From a checkpoint of a small mixture-of-experts model trained on Wikipedia: 64 GELU neurons an expert, 7162 steps.
Below are experts of layer 6 (counted from 0) of a mixture-of-experts language model. Rows are named router (the router's row for the expert), up (a neuron's input weights, with its number), down (a neuron's output weights, with its number) and show model dimensions 320-359. Each number is 128 + 32 x the weight over its row's rms, rounded and kept within 0 to 255. Numbers have three digits each.
After each expert's rows: "comes after" lists some tokens at least twice as common just before its tokens as in all text. This comes from a sample of Wikipedia text that the model never trained on. Tokens count by the router's weight.

# expert 41
router:116109088154082152157128088158162127137151189114062149119083186185129190121088144087085187126112127110104150119173121164
up0:202086145162094143124109120133146121147133111131059160137084082190101104134192124109123112135095067125086125146088153154
down0:198143106118160063176122146153037145143142093120102101111139149109141144145086135148134081168164168106149154113140150092
up1:094092130097066140155134083142127136133100148102078118118101177175170077168102117129086089118146119134173183126153076152
down1:148171113122126129133138161123117128130118088167069160139165131133140149164110125149167155099127147136094000151117057163
comes after: ".", "  ", "=", " 0", " =", " 1"

# expert 34
router:075118165153117167151134134130173131119171096081060096143055117065145119169176153138110211164212123113121082108146137080
up0:138136147077119119095130127083084150147105161171147090058146150114120144102135086082123131099119091120141086141083141138
down0:113095156169089097126091141081149067130122167127073106095102154121183170164113148139142105082101084180140080134097141141
up1:106110149108116132170167150157168176123127095168139088128103121125099164111109118110141099107126062114133145101208134147
down1:124130117162133109114132139162109143101143133134179137123169075139124077135083118132087114144127118090177125120134144125
comes after: "\n", "  ", ")", "\n ", " 2", " MF"

# expert 18
router:079147117150093117191120115148112114058106149106070114140104147072158156153142127099137144149169116100107125131190105115
up0:105137147174069089131088123159098093112144169127150139157075139082189148080157100089157172113127159097144125151133174130
down0:122113066131102087184161117102087142179157107088095116132061090115113145156098073130105094132155192145116127099086131164
up1:135072134127093085151090154137074101044146105087162140077140147115123099143134087101173112144136161104190115144113114117
down1:113141093133144139094106178106195117113145116082142136116097148096206141085155116151137159110110126088067131139147099158
comes after: "=", "\n", "\n\n", "  ", " =", " Born"

# expert 38
router:091156150143137185102131130158167124133134089102180156142099144132151089156073122093104150081116101090131124085116115090
up0:128168162129193139124168117144090046124113118124146101106088104129150084104041108077167155067146143143121173110187104077
down0:120137160138162186105255132166147141159152130159117146114145108100033144070158129157151157086144084174118076131138176088
up1:083181139153132096054171126081164135111124124111157150175134149165121143114067102079105083177124095118098072149128181141
down1:131071117120101125177148087085127122166171127153144108136177146105145139127140128127095116124195117097131131096099158114
comes after: "-", " |", "\n", " the", "|", "\n\n"

# expert 7
router:114145096136112136140154147125148156064079104164145110123118039127117152146130072164077114132204066101116114145123113127
up0:126184077081109119114195134155123081083097147154152097125142134112160118153131084123125074160162123146179129138174158167
down0:094091126146121157078087122083110140155099081100137185162118165105159142168115175141165120085127177165041144151117111077
up1:204165118164101136094148137097119166097105108200151121144158131209108143103193106107148087091140123114144165077044175073
down1:100127097192135175126126122109112128133058124173108118108092143158124122142152160083147141154080146077145076204101134152
comes after: "|", "-", " 1", " 0", " (", " 3"

# expert 39
router:064112161154133129142169150153170139080171114078095088158093128094137130201145120097134175139194166135125121087186116085
up0:116100128061137168143178107088109144142114194155104116119129126140086160127133139097170122100116143151089127160142117120
down0:147118139114149135104055143163151189106153117172120157114081138135144109119166151110118078104069216098165076126129194064
up1:091098115164106166146108100142109070144107096106176128123151134154083114188136100121067182120094159198074228038149146086
down1:161111113080081076122114129136163132103122152107153078129118117188139107121134201133178060137131102138121120074132136149
comes after: " |", "–", ";", ".", " (", ":"

# expert 10
router:094128127103147148119173098150104224120116130104101109117054149144175120113011117105069083203144095173153092110140094152
up0:152140170152099139160146103111113145108163110154089109145170134128089128177185145116145125087137074127152065182207177067
down0:093150093135191166101126174125185054094191092160162132112092158110120176107139039132148166142132098141111144101172174141
up1:135070130107093164146125135061159151129136073152147081214067169149135086111075147113127187105154134136122193166132117138
down1:114147141145103109122134093144144152142132095152126158129104114186126141144114153171105069203123142155116172101135092137
comes after: ",", "s", ")", " such", " 1", "e"

# expert 53
router:113121137130131126151144174154156111088179134115090111140105092145127161187190118147147216114176093123095107118182090054
up0:155174120219113159134152080110153114133127130115080118107164136152129102068149148150115101180152133095098151153160121094
down0:091105093194088129115077098161187133166124117143122170102126116167141141135148117141178079136127173068144111135132126154
up1:153172133140103085149150096120217090124155156128192154156117144107183132200069152186140100104183138181119069085139143139
down1:094171107179078135085098074164136118128113138145083065103110146106143152149166170107159116153139116133151080134115121152
comes after: ".", ",", " that", "\"", " In", " However"

# expert 2
router:095119148085171121144167146163194151133138086067163084209097179118119130141112167091168193124102118136125167119145116133
up0:094118102088146139086148106146143089089069109111153141154120167134097079117162101132159091132082120143083148130145135143
down0:126132144158112091130196190124167126182128136055083181113140140107161085101194051136153102121078124103133170156090157132
up1:127105136088178082086137144124093163101124124111133139167081136209042128137152135172112146165111102126125199179118126138
down1:081116113119155134116205170083126087142115088122141096135143105087130146105155144172112164096080151120124115145136104077
comes after: "-", " |", ")", "|", "=", "{"

# expert 52
router:082190100115109166141110161130127173078110087106155155111101178148140118143069140135161081118063155197166072158133071155
up0:078146100128106063155089125114148160157167113085136114097114131154097123127091155134164169129118137085137137128104143134
down0:094144158126126154111141094110105175158121167149122142109092158123129103142112094128137080163121111165076172119117121229
up1:153121116197178093150117120174099168104098128142161151127152071102102124118084098138079161130103099150126117148181073182
down1:097096087141116089146116135108116130091113153150176067086104129095074163088140106157133149186131123114141158054117111124
comes after: " |", ".", "|", "\n\n", "2", "1"

# expert 16
router:125125109119108097180072120096090195108134159133079141126121133100157131139140096109163083191103104108074088098118195130
up0:163088083121125147088116122144160134087099166134147126135103110101069118140170130122107200143085153098166077153176147150
down0:143074118177137110125141141075145102127094152149196126150185176146108173129141129093090084140182135093183151084147117108
up1:172100131088158113125081112162104131157106069091115109110112094140159157112148175090111073139118157172150124120126138135
down1:126182065147142148074163138073101171099125112181120150138111137202139104145159080131125082159196128108075126080066154142
comes after: "=", "\n\n", " the", " =", " one", " part"

# expert 12
router:120101165159127138158094173146162127107155110085087128158074090078145143144188133113135183149171131177158110137166070096
up0:128093114101128125143116121149121087143129133155202118091115102111153092068135112126167152152201113132054102123149095134
down0:057100131201139113128154106129096141089178097103184128138167139070160121105122167092150160132142094090194104134156131167
up1:126037148158107139116182131158123118127132142138100164109134118098185174141145134155129099113163060168167110157125139173
down1:126135121148121104125092120128119139150110106184173145104154113121146147133122069149127134094152114091076099098137138153
comes after: " of", " in", " to", " at", " on", " for"

# expert 31
router:119116103179091133132070168132148078120123115133115101154135118139088136133180104147135171120114124103101081126161151099
up0:170057094164158167170069120103124129114124152182130149165204164134131127146116092154132118151146101164117097123189176126
down0:099153136103122150061122122104084079118079091089193120069100090155119142124117122094121103101100167101153087100083145120
up1:117186136143166145182161102125069152109142143073108154178159098127062143159088117130095114128146145197166145132113091150
down1:107166160129160132160137142100096150089149150140154116055117120142174111128119086125108096072099138155128111137106120195
comes after: ",", ".", " In", "In", " he", " that"

# expert 20
router:166138144116123115188179171165116084168084127176157118138155152098106129098143179103096057099124163155103194186110084178
up0:113146086161147181099150129136157122141131156141107164091153152126140121160125087127154119135112160092179206125138104139
down0:147184193105113114143169186172113137134117152137101139093133103157108165079178112093093140094131127151085101142088146117
up1:145142144086167100179164126159140153138160162134049074160134120119161119127139160091113116123130146143063102140146129142
down1:086097129111168136114107158211166142159166114194128143173090121123052098134142108100171038100115128163140106126140132136
comes after: "-", "|", " e", " co", "S", " MPC"

# expert 27
router:108088153144155140121097077183164109146115108068099117146115100137167119104095079151148186120128086198114146157128100135
up0:107161121145089126050100141119132080158118095089107131160164161085173034084102079115120115089121141156085126163142157175
down0:132114141075157146147153166138117136080162181060116204107144108112094151143188182152148114087155167155202115153124136143
up1:102162181184149134098155118127121124142179152074120084191156092132118104082116064140143116108137119141084116167147130196
down1:177107143084124156176136138123117118098108099180108139093100137097157140179112154098100170066127145132176124149118122116
comes after: " |", "=", "|", " (", ";", " ="

# expert 48
router:115152133131162141122029173105153109105122148094117137133105093142128085141177148118123169136106125143141192166142095095
up0:139090176158136148109118104148095143134135226091154102137121095103113135139156099129136116136159159131123136168113081016
down0:148124119091059111131120130137125100119063162138115143125155143196117139135071123097124192187090095134124061152169140090
up1:113110117139140085147043129071103090076114157102140152162176111091125139212166123116095165133077136205127111131136192120
down1:110158094160094079155113093116134145133156119130104152142202090069108148118163117159108076130141106097151075100124106107
comes after: " of", " in", " the", "'", " to", " for"

# expert 42
router:131134154117135184058105103176161145113152118132144163154123130159124146127105086090114148114134144102096140140139103160
up0:133077103125137109051123094100131106116142142126119161143139139164125112124117082172127111105143124130103119129120177199
down0:103159105131179109153121140145106183187117108069066162121132128128103084138144135115133141144096159186136166114101150110
up1:164152153162127095177130125161112064134092142150118054159124170089115121093171134098045125139123111129126075105086149064
down1:180133116109119055167127151126165112094164153062151082167114103153138143191111130136225115097099171108084090129133109110
comes after: " in", " on", " at", " In", " from", "In"

# expert 33
router:068095157142141153173127132091174097100168100076110102167105106076145140174160133117126203185189151145135082090168085091
up0:078103134143180119148102116134180141102176114095154109171089132133106092096160105134168101109145154203101124152089174137
down0:150125115176081149085121111097142127098084111126073145187136110151112132162111112138115124118162160120097116162184100091
up1:130173125049086082189153134132124181178115107144172107100133168127131107161095078154118212133162127077102152142197015107
down1:113101127212168156123123136119144124089087167128113102125099086143106103134152124114099167186072099191130174168088207136
comes after: " |", "–", "|", ";", ":", " ("

# expert 46
router:099109134213102167055133114094143109153133078139079145139113077140122136120142162075190090078092156146095154145117150150
up0:110139132123122131157137130117176152102096068117141153107195066150074166152140148124099088184145160140062096145183145090
down0:147146124148130139126138174166101104113101101093204091103121123144141122145108160145166187074157104110098141136122119132
up1:111132155155103183131140172102160099134108102089161162197124157135112184152155085142156165144117171153184080144164164111
down1:136169153133117128112128136112174110106172122075121166149171129175125058189168131129106105175127138109118107074096132148
comes after: " |", "|", " (", " ", ")", "_"

# expert 50
router:105118184123105090166174120120125126142096165205177130144133159174150091105115101104120104156138097099095140194114153099
up0:125123127146158144152092089139129115151132084133178194118133125074134174093148093173144130120219153127157160134102141178
down0:137123148107088146098082114118122156151188152040107126056139130133143162161137148106145126100076078138119176137112123181
up1:152095138127111170166168101118126076165153104081164146166120124208132045163128089128129114143134117161172150141100141186
down1:169108133137048078047093116111098119122130122092127175115147143158132199069129150118084128086098182153129104103135153117
comes after: "=", ".", "\n\n", " the", " (", " \""

# expert 6
router:128092209187084138078188130166135177104129089119150174092110127134136072122144128090118099136076153202093113154165151158
up0:139158139155151137158129118184159163176107123133147128107133091154169093180089157120109106138083118108114138110089119141
down0:120122113125058102157160119152123127118143149194133156152116080142093085095159147131134111100156085094139120098175150135
up1:078143163107083115112149126174161107138171145089172135117107093110117078097136140140177093088153134133148136115133147083
down1:160058135150155127171137089099145057110140093113054112148155103094114201147106170177111123110080116115139094141154054212
comes after: "-", " (", ")", " \"", "|", " /"